config = dict(
    num_hidden_layers=8,
    d_shared_expert=0,
    max_grad_norm=1.0,
    final_lr_fraction=0.0,
    max_seq_len=1024,
)
Below are experts of layer 2 (counted from 0) of a mixture-of-experts language model. Rows are named router (the router's row for the expert), down (a neuron's output weights, with its number) and show model dimensions 448-511. Each number is 50 + 15 x the weight over its row's rms, rounded and kept within 0 to 99.
After each expert's rows: "comes before" lists some tokens at least twice as common just after its tokens as in all text. This comes from a sample of Wikipedia text that the model never trained on. Tokens count by the router's weight.

# expert 39
router:59 51 30 65 49 44 32 39 72 79 43 62 59 45 73 45 56 20 62 66 56 78 54 54 29 53 47 30 58 64 48 51 60 50 48 37 44 47 26 72 35 45 54 63 58 30 40 41 29 47 38 54 69 47 52 64 31 44 49 79 67 34 77 57
down0:64 33 57 42 41 41 43 72 76 32 65 30 46 40 41 58 48 45 52 52 36 33 38 37 52 60 52 52 43 70 45 50 31 60 72 27 42 33 45 45 66 57 52 06 54 34 49 34 58 61 42 35 47 37 83 89 88 29 68 53 42 68 56 43
down1:35 54 33 50 53 57 56 50 43 53 76 29 36 81 56 44 38 41 63 34 17 75 64 53 45 39 28 38 18 50 41 59 35 40 52 47 49 50 65 60 75 45 48 70 50 51 64 14 32 40 54 44 47 57 39 48 56 62 55 24 77 34 52 49
down2:35 28 45 73 51 59 58 60 40 48 72 56 63 23 48 59 48 66 56 27 36 00 50 40 58 65 60 52 46 68 21 57 59 48 42 61 54 73 46 47 66 34 36 69 47 65 51 51 46 35 43 79 32 89 51 37 48 62 45 74 38 38 40 61
down3:47 53 64 63 33 61 45 58 58 35 62 45 48 54 64 46 45 45 63 63 22 41 14 62 66 53 64 42 44 56 44 44 58 50 56 79 49 54 64 45 29 60 47 27 31 46 33 45 13 68 58 70 54 44 52 39 36 43 53 75 44 51 45 25
down4:55 67 49 73 40 47 66 82 94 83 00 12 34 70 58 57 44 47 41 69 36 53 64 56 44 21 35 59 60 59 27 40 53 52 54 55 59 23 68 68 82 54 56 44 56 53 59 52 49 39 33 66 70 52 41 43 49 61 71 62 48 77 39 57
comes before: "0", "9", "8", "7", " |", "6"

# expert 0
router:85 36 61 54 59 47 85 53 66 43 59 72 41 26 52 49 82 38 66 89 50 24 61 53 65 37 42 50 66 60 62 80 44 30 67 52 28 69 63 59 59 66 42 63 71 40 19 29 62 60 52 35 54 50 53 41 60 67 64 30 60 39 69 54
down0:63 44 56 71 49 40 52 49 55 41 65 24 47 43 43 42 45 54 54 57 67 40 52 23 59 48 64 65 66 40 34 31 47 54 77 37 51 30 42 70 22 49 68 39 31 51 49 51 46 62 56 56 66 46 62 50 67 48 61 52 46 40 33 45
down1:64 67 45 46 61 49 50 66 63 64 87 54 45 53 46 63 44 57 74 41 37 83 27 65 65 34 50 70 66 52 60 75 61 18 47 59 59 49 64 53 65 44 49 70 58 46 59 66 59 52 44 34 56 57 39 58 51 45 94 49 74 60 60 60
down2:52 50 67 50 51 52 49 45 83 51 56 67 52 49 72 63 42 74 67 40 27 34 26 38 62 69 50 38 46 53 23 32 58 35 45 39 52 32 63 59 51 39 33 59 73 65 54 60 37 47 43 59 77 89 42 52 17 69 71 39 28 66 47 40
down3:41 30 68 42 57 50 41 34 39 45 79 80 54 85 36 38 33 51 55 34 38 50 27 49 57 28 77 44 32 53 42 31 54 45 54 53 47 40 54 40 36 73 39 35 51 44 47 28 39 81 51 52 37 39 47 58 19 62 16 58 43 31 53 16
down4:43 54 51 42 31 61 61 38 52 64 42 46 50 58 41 68 49 61 50 70 30 41 46 72 53 21 54 62 56 45 35 61 56 55 42 76 46 52 39 51 59 72 48 58 51 26 56 41 34 73 33 38 49 38 26 59 54 48 71 60 59 55 50 59
comes before: " ", "2", "1", " \"", " A", " —"

# expert 42
router:50 45 46 46 39 71 19 43 65 32 84 44 51 48 35 42 48 53 59 68 40 72 32 28 36 46 18 76 36 79 58 39 37 54 30 32 47 64 66 35 57 59 28 60 55 58 53 79 59 14 57 27 64 51 24 44 56 73 45 49 56 54 40 71
down0:67 58 48 54 50 62 38 47 41 48 62 25 37 44 48 40 34 53 54 60 65 44 70 14 37 32 78 21 63 71 35 41 56 42 36 38 26 25 53 48 90 48 61 43 40 49 34 48 36 24 42 60 46 44 61 68 42 55 59 63 37 69 71 68
down1:36 44 49 60 57 54 30 46 65 51 74 37 58 85 37 49 31 33 67 44 43 79 54 48 75 52 49 44 73 37 66 31 52 28 50 62 50 33 44 58 63 58 51 38 54 66 62 28 25 31 66 53 29 76 45 57 46 69 88 54 59 35 62 52
down2:39 56 51 54 54 73 39 55 46 36 53 49 47 58 49 26 49 50 33 42 31 42 33 55 60 64 70 17 38 67 57 34 63 33 36 45 56 45 67 63 41 46 75 59 67 54 39 65 50 29 15 57 49 83 50 52 49 47 52 61 28 49 28 60
down3:64 55 55 50 55 59 43 53 43 50 48 41 56 73 56 50 22 75 65 71 49 64 42 71 48 72 56 57 47 37 47 22 44 41 39 65 35 38 63 42 22 61 37 51 66 34 49 31 30 46 48 41 66 44 41 42 22 39 33 63 44 37 35 40
down4:60 54 63 58 40 37 41 62 63 76 21 47 46 65 51 49 32 60 55 65 46 42 41 55 44 49 52 58 50 47 37 37 75 43 49 64 83 53 42 70 81 56 41 43 43 25 46 38 32 21 44 66 51 41 60 45 36 48 65 58 56 50 44 50
comes before: "\n", " The", " He", " In", " It", " She"

# expert 17
router:51 72 63 49 79 71 74 31 73 50 40 55 62 34 42 34 30 48 39 25 55 68 43 64 57 36 74 77 18 61 65 52 33 43 65 53 26 38 15 66 65 53 77 52 48 27 47 70 64 45 33 66 55 77 63 47 61 43 52 30 34 76 20 57
down0:50 36 51 21 53 40 41 70 82 43 62 59 88 42 36 73 54 67 58 68 59 47 51 39 43 45 52 46 53 69 66 26 20 59 53 36 44 59 43 66 65 55 57 43 43 57 62 72 47 32 64 44 64 58 77 37 50 59 64 62 47 70 19 43
down1:67 54 42 57 51 43 41 65 43 60 51 47 63 87 47 43 24 40 82 53 49 37 52 36 39 52 41 37 48 59 59 50 62 22 53 39 54 50 37 40 49 57 35 66 67 38 50 34 34 21 59 41 35 39 28 71 68 65 62 43 54 34 53 48
down2:45 28 49 67 58 42 68 28 64 28 43 57 55 57 26 34 37 40 43 14 25 47 49 36 56 52 24 54 49 69 52 35 45 16 47 55 49 62 64 40 57 50 52 60 59 81 38 70 26 49 27 65 35 91 51 58 62 64 52 69 26 50 57 61
down3:51 54 68 87 40 46 49 23 55 43 57 39 72 88 42 32 39 48 53 43 40 37 44 44 60 67 62 48 40 60 64 12 59 32 34 64 43 62 67 43 30 60 44 46 69 55 54 37 41 46 62 50 61 39 40 60 36 36 21 53 45 46 67 34
down4:36 57 32 60 34 36 45 76 86 57 32 32 44 64 54 49 36 61 59 67 24 46 72 35 52 29 45 19 52 52 62 36 56 35 44 75 50 29 33 72 64 56 35 53 39 46 44 53 36 60 35 84 72 53 43 63 32 45 85 31 27 59 59 66
comes before: " |", "\n", ")", "–", "N", "),"

# expert 44
router:74 55 64 69 39 65 60 27 64 67 63 52 70 44 55 46 77 66 42 30 63 55 59 24 41 31 25 76 63 54 60 70 51 50 52 56 47 62 42 70 67 49 50 45 52 22 34 42 35 49 59 36 51 59 49 51 31 35 63 62 51 38 71 65
down0:50 44 67 55 35 42 21 60 43 27 64 46 42 29 49 61 46 60 75 39 50 68 41 53 29 55 58 33 60 39 49 56 35 32 48 52 41 45 60 51 65 62 55 12 44 24 80 66 23 48 35 59 59 12 74 56 83 32 49 50 22 53 36 22
down1:52 62 56 44 53 64 30 55 64 24 99 38 76 83 49 57 62 58 73 13 42 75 50 53 58 36 31 41 72 50 50 37 42 41 46 47 58 50 32 53 46 49 49 55 50 61 31 41 56 36 63 40 42 50 46 71 51 43 74 65 32 62 78 73
down2:42 55 52 43 55 59 57 50 41 33 58 49 59 38 50 58 48 68 45 70 34 27 46 55 57 61 39 52 27 50 37 32 68 63 38 38 49 30 24 56 67 45 55 69 48 63 47 61 31 50 27 62 26 72 34 46 76 41 49 36 28 57 39 41
down3:47 56 64 54 59 72 55 46 53 64 75 44 54 84 47 60 57 68 84 60 54 54 22 41 59 33 46 36 53 60 55 29 45 49 44 56 14 49 61 40 15 53 58 37 45 52 66 20 31 43 74 49 65 52 36 64 18 61 19 62 47 43 61 49
down4:42 40 62 64 56 22 54 64 61 83 31 55 51 63 47 57 37 46 45 61 28 36 46 50 48 52 61 59 42 59 59 51 63 55 47 53 63 56 38 48 58 60 37 39 49 33 48 64 36 57 37 54 65 37 55 44 34 53 74 66 62 38 34 51
comes before: "0", "9", "1", "2", "8", "7"

# expert 11
router:44 40 56 64 44 47 46 65 46 49 71 62 58 87 46 66 38 71 24 33 65 37 46 41 33 53 67 26 55 64 42 46 53 59 73 59 63 43 22 40 30 49 83 34 42 68 63 64 43 88 46 82 56 98 57 63 38 50 34 45 23 63 59 57
down0:55 32 54 55 59 34 42 76 95 41 55 32 51 24 34 54 53 40 72 35 49 54 51 46 67 52 49 52 41 75 45 34 44 42 60 48 29 69 61 44 52 54 65 34 23 35 45 79 56 60 50 63 50 38 74 46 49 56 47 27 21 47 50 41
down1:37 34 49 54 58 55 57 62 51 17 64 35 27 65 57 45 06 55 59 35 25 67 54 52 56 60 46 24 64 56 52 79 54 38 57 36 65 42 29 47 55 24 39 63 50 54 57 33 44 58 41 45 43 72 68 70 39 48 76 36 40 14 75 32
down2:54 49 54 50 60 51 61 48 35 40 69 40 56 23 77 39 42 51 70 22 37 28 49 32 76 47 46 39 45 64 30 57 65 47 37 53 43 43 66 54 76 35 65 70 56 55 38 64 23 62 33 56 29 75 44 45 54 56 47 48 21 65 51 47
down3:69 44 48 55 50 62 28 61 37 46 40 64 37 62 48 54 44 61 54 41 47 32 41 56 39 36 64 35 27 45 88 43 32 54 37 63 41 71 39 50 23 73 29 57 48 37 41 02 36 37 53 43 38 46 16 48 19 46 53 41 52 42 52 47
down4:58 27 55 56 29 37 47 37 64 81 12 48 68 71 77 52 31 46 61 59 34 62 66 51 26 25 57 41 45 37 41 33 54 37 75 66 58 26 43 34 75 68 65 47 35 37 58 36 52 55 54 40 69 47 54 64 36 76 79 70 68 52 23 63
comes before: ",", " of", " and", " in", " to", " by"

# expert 46
router:59 44 52 36 50 56 42 45 51 40 64 72 37 30 75 52 18 31 59 37 69 33 56 48 31 63 71 26 28 43 67 42 32 64 64 39 47 60 19 48 83 30 24 57 49 61 56 79 40 58 55 58 62 42 70 41 61 36 48 22 46 47 39 52
down0:82 19 50 32 48 52 37 64 60 31 77 23 57 15 50 49 58 61 64 75 49 36 59 23 42 52 55 50 75 44 46 41 57 42 45 62 30 70 32 52 48 64 72 50 60 58 46 76 62 42 38 66 73 25 84 64 53 61 55 49 42 42 45 41
down1:22 42 52 39 59 72 48 70 66 53 80 50 53 91 51 59 27 46 76 21 38 72 60 42 59 50 30 50 73 43 41 63 53 44 50 52 52 35 34 54 43 42 48 47 89 34 57 38 35 36 42 46 35 69 75 56 64 57 60 37 75 38 50 45
down2:71 39 50 45 73 49 61 48 26 55 62 53 36 16 60 64 35 77 61 55 53 54 51 38 41 44 54 30 52 65 37 53 53 51 41 56 63 38 76 50 50 48 79 58 55 40 41 63 25 37 36 64 34 65 41 44 46 62 60 80 19 64 57 44
down3:56 32 48 56 36 59 29 49 47 55 56 38 56 71 47 37 66 47 72 37 54 38 56 50 50 44 73 49 45 62 49 36 59 38 37 57 52 60 35 46 58 61 55 48 64 38 50 27 48 85 61 50 53 48 13 37 25 54 36 37 59 46 51 35
down4:48 66 65 38 62 17 46 40 53 77 56 78 63 31 51 38 42 55 46 62 36 37 54 35 33 23 64 29 38 19 37 44 66 48 54 54 45 21 43 54 51 73 56 46 49 23 57 38 32 37 25 56 52 57 32 58 67 53 73 70 46 48 53 48
comes before: " of", "s", " in", "ing", " to", "ed"

# expert 7
router:53 58 48 72 48 14 71 47 32 58 75 50 61 56 56 30 54 58 45 62 56 49 57 48 67 54 40 63 65 57 68 65 58 58 73 63 64 37 19 71 35 55 47 38 33 57 60 21 43 78 66 27 43 57 40 37 32 49 49 79 63 29 64 50
down0:32 33 57 47 64 56 51 56 65 28 77 24 34 37 27 59 52 66 61 52 38 42 55 59 42 46 56 49 48 54 35 38 64 59 43 32 25 41 45 47 81 53 45 31 48 63 56 39 42 43 35 54 64 44 76 54 60 46 43 54 27 48 53 58
down1:62 54 49 48 38 67 59 53 56 35 49 38 55 70 50 41 24 59 77 32 49 71 46 50 62 32 47 32 81 49 59 85 42 50 58 54 54 31 45 60 66 67 41 53 61 41 33 23 49 35 57 32 39 88 38 67 62 62 66 49 63 26 42 45
down2:44 51 42 56 61 22 78 34 47 58 39 67 56 55 46 50 47 79 45 73 33 52 34 41 56 71 60 49 11 71 40 44 67 33 44 44 46 46 50 42 67 17 83 58 69 62 53 51 32 34 36 69 51 55 43 73 68 49 60 31 67 65 47 63
down3:59 29 62 69 33 75 40 36 40 75 81 35 45 65 09 67 49 64 76 43 55 45 42 61 61 62 62 39 34 87 64 43 46 24 42 58 37 62 56 44 36 51 32 54 65 38 61 21 27 52 45 55 44 51 49 34 31 60 20 48 46 24 39 29
down4:49 54 67 24 40 26 70 60 54 86 43 52 33 51 70 52 31 48 71 62 16 54 68 60 44 40 51 22 57 57 38 45 74 34 51 57 71 30 45 41 56 67 48 48 50 40 57 48 28 54 34 40 57 43 23 59 50 87 61 80 44 60 41 53
comes before: "1", "2", "3", "4", "5", "6"

# expert 58
router:68 35 59 54 54 19 47 37 63 47 51 67 60 54 40 68 62 29 61 40 58 26 47 23 94 67 64 59 70 63 42 58 28 49 46 37 46 52 40 61 44 41 29 68 29 50 46 31 40 58 52 38 69 35 41 49 43 52 42 45 60 43 60 36
down0:50 33 65 51 50 42 30 45 59 52 71 37 42 21 54 45 41 68 63 79 57 55 51 43 61 55 16 55 63 58 49 45 46 39 51 00 12 34 33 59 37 52 74 28 49 36 41 31 50 55 64 56 34 35 69 47 83 30 59 55 30 68 59 21
down1:39 45 63 45 64 35 51 61 66 58 77 57 46 79 47 69 55 76 50 32 51 47 68 57 40 44 57 65 39 41 75 59 45 52 70 54 50 52 54 31 49 47 28 66 72 65 83 46 31 46 53 59 46 53 52 58 50 49 65 55 70 24 55 33
down2:63 53 46 47 59 77 55 32 35 34 48 62 62 44 61 38 56 61 75 66 48 36 65 20 46 45 55 58 33 84 44 48 46 37 57 35 37 39 44 49 66 44 55 67 77 48 26 71 16 38 29 51 30 80 56 41 52 62 59 53 25 54 44 42
down3:52 37 62 59 50 57 45 44 38 71 65 28 50 72 34 24 41 54 51 56 50 29 29 57 55 20 55 45 54 56 61 45 33 41 41 54 50 69 62 42 12 58 44 41 54 35 66 63 25 57 64 45 56 64 24 43 25 49 44 29 50 44 59 27
down4:64 53 56 38 43 31 56 40 50 58 46 49 52 43 61 73 29 45 56 60 26 49 52 43 38 50 54 34 26 31 55 55 58 53 51 66 60 37 33 44 77 65 43 45 26 53 71 44 25 34 51 69 83 52 46 53 31 45 68 49 62 51 45 44
comes before: " the", " a", " his", " her", " its", " their"

# expert 60
router:51 35 37 38 53 60 41 58 45 51 48 59 61 57 42 53 42 29 34 55 93 33 70 32 36 66 55 61 38 29 60 54 39 66 73 45 37 63 67 57 25 43 52 55 42 54 26 63 61 73 55 51 61 76 62 74 63 27 55 52 84 75 64 49
down0:66 14 60 51 29 82 28 55 35 66 65 17 53 36 51 41 32 55 67 45 27 25 35 34 63 46 45 34 73 59 54 31 35 77 33 48 24 58 41 59 60 60 59 50 57 39 53 54 35 43 65 67 63 52 65 45 59 52 37 28 36 61 71 19
down1:36 59 35 76 41 56 37 53 53 41 75 36 53 76 46 48 46 66 62 52 34 50 26 51 63 55 45 47 54 54 51 63 64 40 56 37 68 33 74 52 41 51 51 51 49 66 78 67 45 47 36 46 25 69 54 57 50 67 63 54 63 47 76 33
down2:57 53 50 57 57 71 66 45 32 40 58 49 56 35 63 51 44 83 54 58 41 34 50 33 36 62 52 30 47 87 42 38 53 33 58 49 60 37 68 70 65 33 66 62 58 45 51 45 23 61 36 72 30 58 47 60 42 53 76 40 17 52 22 48
down3:52 26 42 74 41 52 50 46 35 38 41 51 57 61 63 35 27 46 84 63 60 28 31 56 77 37 64 43 57 65 61 47 33 50 60 57 36 47 41 41 22 49 47 50 57 19 34 56 20 66 38 40 51 59 39 37 23 45 63 38 72 64 62 38
down4:83 46 30 48 51 38 54 63 65 72 40 63 33 66 66 52 39 53 77 80 26 51 54 62 41 29 33 44 49 43 53 29 71 34 51 77 67 28 28 57 56 45 36 33 41 52 48 70 38 29 37 48 34 50 33 39 55 63 57 66 47 55 29 56
comes before: "s", " to", "ing", " in", "ed", " of"

# expert 13
router:71 45 33 58 25 35 64 62 52 69 80 79 71 61 66 53 62 88 44 54 64 55 76 13 66 52 82 59 39 52 31 37 57 54 38 44 56 38 61 51 45 59 19 37 42 43 72 66 38 50 65 54 77 34 44 48 40 29 74 67 43 40 50 62
down0:63 22 30 36 63 28 45 68 71 45 29 15 59 45 53 58 62 53 51 58 38 62 49 35 73 27 60 47 56 62 53 60 69 49 52 31 27 70 19 49 87 66 74 23 27 39 53 67 54 28 50 50 72 39 53 54 69 44 12 55 53 41 47 44
down1:51 47 44 51 39 41 46 66 51 44 88 34 48 66 59 24 41 68 54 16 42 59 45 56 56 51 48 27 75 34 66 42 61 36 77 51 58 66 58 49 45 49 55 55 61 34 79 54 52 12 52 31 53 78 56 66 61 50 67 45 53 26 66 42
down2:59 41 58 42 66 69 78 38 55 53 67 40 63 48 64 50 49 63 71 51 30 05 58 19 56 45 72 47 25 58 39 72 48 30 48 56 58 56 60 51 83 31 74 49 41 64 44 64 27 35 34 65 36 75 61 72 27 50 48 39 46 61 43 32
down3:48 24 63 60 64 61 53 40 58 56 51 51 50 68 45 54 45 80 58 39 35 33 37 43 33 51 63 51 46 46 69 38 21 60 60 51 39 38 47 53 31 70 55 32 62 39 39 30 51 56 69 36 38 36 34 37 24 55 56 45 46 61 51 51
down4:64 53 43 33 40 51 47 64 41 65 43 45 42 68 65 64 26 48 64 62 26 36 64 44 28 23 53 41 41 49 19 27 67 56 40 54 69 25 29 80 50 52 55 17 47 41 76 50 42 66 55 70 37 63 33 55 28 67 77 50 61 45 29 54
comes before: " |", "1", "2", "3", "4", "5"

# expert 28
router:51 40 20 35 47 61 40 27 76 44 38 37 20 12 59 41 66 73 52 62 52 83 72 49 37 54 38 43 48 48 39 62 48 38 36 31 71 40 61 51 54 63 26 75 58 63 25 43 49 28 48 57 31 33 45 39 69 55 58 22 56 36 41 47
down0:71 29 48 59 50 45 59 55 75 39 53 29 75 42 58 34 56 41 55 61 62 49 64 21 62 68 80 24 51 69 57 26 45 55 75 33 49 43 53 23 35 46 72 50 28 58 42 51 31 50 49 51 43 53 54 42 55 50 48 53 49 61 32 20
down1:46 43 35 69 43 59 61 46 45 53 80 52 47 38 48 42 34 48 69 51 42 68 44 57 52 59 44 39 56 36 54 59 69 45 63 39 56 63 40 53 63 58 41 67 66 52 69 40 46 34 52 59 36 51 40 62 56 55 45 37 49 61 58 22
down2:59 53 27 72 62 48 77 32 60 30 66 76 54 26 39 58 37 71 55 54 32 32 35 36 59 59 47 35 39 77 59 40 52 39 38 42 32 36 75 52 72 38 54 46 64 67 43 50 42 24 34 72 31 63 64 52 58 73 59 54 42 73 41 40
down3:76 43 60 72 42 62 33 52 55 31 65 37 35 66 24 28 50 78 72 45 46 74 38 58 34 51 41 61 40 43 58 20 53 49 37 62 29 44 60 51 26 88 44 39 52 55 41 36 44 58 33 30 39 32 57 53 40 41 38 37 29 27 68 30
down4:60 49 60 37 18 32 51 55 68 72 55 47 35 58 53 45 49 62 50 73 53 60 41 44 35 42 21 47 45 30 43 69 63 51 57 71 39 31 35 44 36 44 44 31 47 42 54 45 32 55 41 66 67 26 21 21 60 60 58 49 46 39 34 47
comes before: "\n", "-", "|", "==", "The", " The"

# expert 59
router:76 61 35 43 32 44 42 52 42 39 73 55 43 41 29 48 48 51 55 68 70 79 67 38 30 76 40 59 58 58 57 68 47 63 32 44 53 50 57 38 49 35 26 72 72 27 38 73 38 50 52 33 30 50 54 62 47 79 26 34 52 69 64 64
down0:47 58 79 60 42 46 33 59 45 52 63 46 36 52 61 63 53 52 56 65 66 64 46 26 65 41 60 37 52 79 19 41 55 68 42 29 38 55 52 53 54 46 75 47 52 44 20 67 52 34 44 54 57 47 68 72 60 59 49 41 45 58 20 29
down1:52 41 55 41 71 44 35 64 60 55 93 44 45 78 70 48 45 64 58 28 24 73 59 50 69 45 30 48 44 40 46 39 36 18 88 47 28 35 57 49 45 51 53 68 72 51 73 38 41 43 50 55 26 60 43 47 22 27 80 24 55 33 61 72
down2:84 35 63 40 50 48 86 39 70 51 84 42 46 29 58 44 31 71 44 57 55 27 47 69 56 57 55 54 37 61 46 40 73 28 50 40 73 35 66 66 63 20 46 62 49 56 29 47 13 37 31 70 33 57 54 49 33 26 71 64 45 36 43 41
down3:62 40 83 44 64 68 44 41 37 51 74 59 62 78 37 15 66 77 64 46 55 47 37 46 50 41 71 41 59 54 88 35 24 42 50 63 54 47 57 70 28 63 18 42 32 53 59 23 26 83 44 52 37 58 46 38 35 26 21 60 32 35 51 38
down4:57 57 49 53 42 36 51 64 67 87 31 72 54 57 61 51 61 55 62 58 36 56 60 52 23 34 47 62 38 37 58 48 69 42 18 67 68 40 30 62 60 64 26 59 14 49 79 40 18 56 57 47 78 77 57 34 49 61 62 63 44 52 28 56
comes before: "\n", " The", " He", " In", " It", " She"

# expert 62
router:63 36 55 55 61 56 74 82 47 80 55 67 36 60 76 42 49 47 49 73 32 70 40 35 48 34 24 59 48 71 45 40 64 27 40 37 39 68 62 38 57 65 32 68 47 45 60 51 64 52 24 42 63 61 65 63 47 62 50 52 74 48 77 43
down0:39 25 49 47 45 48 35 86 52 46 67 39 53 41 30 57 61 59 65 39 28 16 67 38 39 24 41 55 42 80 60 50 42 54 40 48 35 46 37 50 61 61 44 49 51 18 49 64 44 60 55 58 71 45 56 56 83 44 42 43 27 57 38 32
down1:52 53 32 65 45 76 53 61 50 54 61 57 48 78 56 54 33 35 74 44 30 70 42 58 64 42 44 36 54 60 70 48 65 36 50 66 44 43 58 59 45 52 42 53 49 55 42 53 46 49 71 34 36 63 44 58 58 67 89 33 51 48 72 53
down2:57 40 50 56 59 52 70 50 60 23 63 53 64 42 59 78 63 75 65 42 38 41 55 42 71 58 61 54 20 67 44 51 62 55 37 57 46 62 71 35 69 32 42 71 29 54 46 58 53 55 28 62 37 60 51 56 56 77 67 79 36 58 52 42
down3:45 44 62 77 49 63 60 17 40 62 64 57 62 77 33 45 60 44 62 41 44 60 14 39 51 57 61 34 38 48 48 07 36 76 48 46 33 59 65 65 31 75 28 34 60 51 31 34 26 74 33 38 59 53 37 50 21 54 31 44 49 59 55 27
down4:49 47 51 62 43 32 54 31 62 77 51 54 60 45 83 63 53 34 61 54 41 51 34 51 34 29 47 47 38 43 48 46 51 45 42 66 54 73 45 28 44 35 36 16 38 28 65 44 31 46 50 79 50 65 34 59 22 35 58 69 62 35 24 75
comes before: "0", "9", "1", " |", "8", "2"

# expert 55
router:58 70 65 48 59 34 77 72 46 73 63 63 79 59 53 39 58 56 61 62 60 63 56 56 50 48 25 77 70 51 66 62 35 28 49 49 52 37 75 58 37 63 32 53 35 31 69 33 34 31 42 01 65 59 42 52 47 71 80 50 37 44 52 63
down0:75 27 44 48 64 45 53 59 65 48 55 10 58 29 40 59 48 10 63 53 35 54 55 47 76 32 43 55 65 67 40 24 55 44 33 39 37 31 35 43 38 64 64 38 63 29 53 37 56 57 77 40 63 46 62 73 66 37 20 61 27 46 76 24
down1:59 54 45 65 57 46 40 72 64 31 70 50 54 49 54 45 24 58 60 44 34 74 75 52 68 44 48 47 35 57 38 62 36 22 61 70 56 59 19 39 42 53 60 53 44 71 40 45 53 28 38 53 24 60 51 56 57 53 76 67 72 45 69 67
down2:59 64 61 47 45 62 66 51 47 44 48 52 68 48 70 46 27 65 65 30 16 40 43 28 58 43 53 48 68 46 41 54 64 63 53 58 46 52 48 47 59 32 54 64 61 44 58 44 39 25 45 71 37 75 45 58 65 68 64 65 16 60 50 46
down3:26 38 64 48 60 50 74 36 42 65 49 50 49 64 46 45 75 58 55 30 51 47 37 40 47 64 63 44 30 55 59 54 20 41 59 60 29 61 71 56 04 71 30 52 76 44 53 23 18 72 80 79 59 63 40 72 24 48 37 66 50 37 54 38
down4:57 68 58 44 59 26 63 62 73 72 44 19 40 47 47 72 54 47 60 69 48 52 67 64 57 32 45 57 51 51 40 60 62 34 30 46 51 45 53 62 79 53 39 49 54 32 54 57 32 54 42 45 64 37 36 25 30 62 77 76 53 53 46 77
comes before: "1", "2", "3", "4", "5", "6"

# expert 4
router:69 43 41 65 58 63 52 50 68 46 62 63 45 44 40 50 30 18 51 78 41 69 49 43 64 23 71 52 27 54 47 72 44 59 49 34 35 53 36 74 34 59 44 49 38 40 52 62 39 63 34 43 35 29 35 62 64 69 75 54 41 59 66 71
down0:69 11 35 28 42 34 50 25 44 50 53 20 55 58 54 61 33 56 39 58 44 58 72 22 52 73 35 53 60 66 20 52 30 40 45 56 35 61 48 61 45 48 50 38 23 37 50 46 33 35 33 50 79 25 65 38 54 49 50 45 42 45 34 27
down1:55 47 46 35 45 70 55 53 44 32 72 39 31 80 50 72 32 37 51 48 32 29 49 68 62 38 34 38 63 54 91 59 39 37 50 54 47 49 37 28 26 51 36 53 71 56 75 57 47 29 56 63 35 39 20 54 64 56 52 56 54 30 63 41
down2:70 58 30 40 57 49 61 51 71 24 42 53 38 44 56 53 46 51 58 38 70 38 26 44 70 53 68 46 41 46 42 52 46 25 59 64 31 57 56 63 74 26 37 44 66 63 36 69 61 35 39 90 06 71 69 41 53 66 38 75 29 50 40 63
down3:30 19 68 51 39 44 36 31 16 49 28 64 56 52 41 56 54 63 81 68 31 45 28 65 56 78 58 61 70 60 59 18 37 44 52 45 34 31 51 36 36 70 41 38 48 56 48 38 60 83 43 38 56 53 53 72 03 62 30 19 46 41 33 21
down4:33 46 55 37 34 43 48 55 57 55 41 27 41 51 21 60 77 55 73 61 47 62 49 53 48 32 50 67 56 27 60 16 70 36 61 49 64 29 42 45 65 67 39 43 51 40 61 45 50 51 38 41 59 28 11 43 50 66 83 36 68 56 40 59
comes before: " ", " —", " •", " \"", " List", " A"

# expert 31
router:43 64 56 64 45 57 65 40 60 41 57 56 36 59 31 43 74 42 65 35 82 54 56 48 61 51 21 52 47 32 24 69 48 59 68 28 32 45 58 53 36 57 29 65 39 53 67 54 53 36 53 35 34 34 47 47 33 68 47 47 33 54 54 51
down0:39 30 58 47 55 46 29 73 49 53 52 17 60 48 57 62 53 66 60 83 60 56 63 41 56 42 69 68 67 46 58 44 39 57 33 47 40 36 26 44 42 58 45 60 35 59 49 53 44 54 58 69 56 41 63 65 69 55 44 50 36 16 31 10
down1:42 61 51 75 76 59 41 45 69 43 76 38 61 69 62 46 45 50 59 37 28 46 49 61 65 38 51 48 53 46 55 60 55 25 64 36 78 43 70 46 53 62 54 65 75 55 62 36 52 44 50 66 48 60 40 55 45 44 74 42 67 39 27 51
down2:54 49 60 63 78 31 69 53 58 42 64 33 44 54 74 57 65 69 56 60 64 44 49 58 71 43 41 31 46 42 55 57 75 59 41 46 63 37 32 44 59 38 53 53 42 65 40 44 22 38 48 41 44 74 58 56 40 53 49 74 25 75 52 31
down3:49 20 78 86 44 68 28 34 33 53 44 68 44 80 46 28 57 56 71 51 30 29 36 64 36 44 53 54 47 40 44 37 43 45 40 52 40 63 71 60 28 69 55 51 38 62 52 28 36 69 62 55 40 60 22 45 35 47 21 53 32 39 44 35
down4:42 54 57 37 39 20 56 68 72 80 30 57 54 44 69 55 49 62 53 93 24 43 74 38 28 15 37 46 48 46 48 47 55 44 36 69 60 46 38 68 61 67 36 21 35 20 55 58 53 24 62 47 72 50 52 39 63 74 76 54 52 32 47 44
comes before: " ", " and", " which", " but", " he", " \""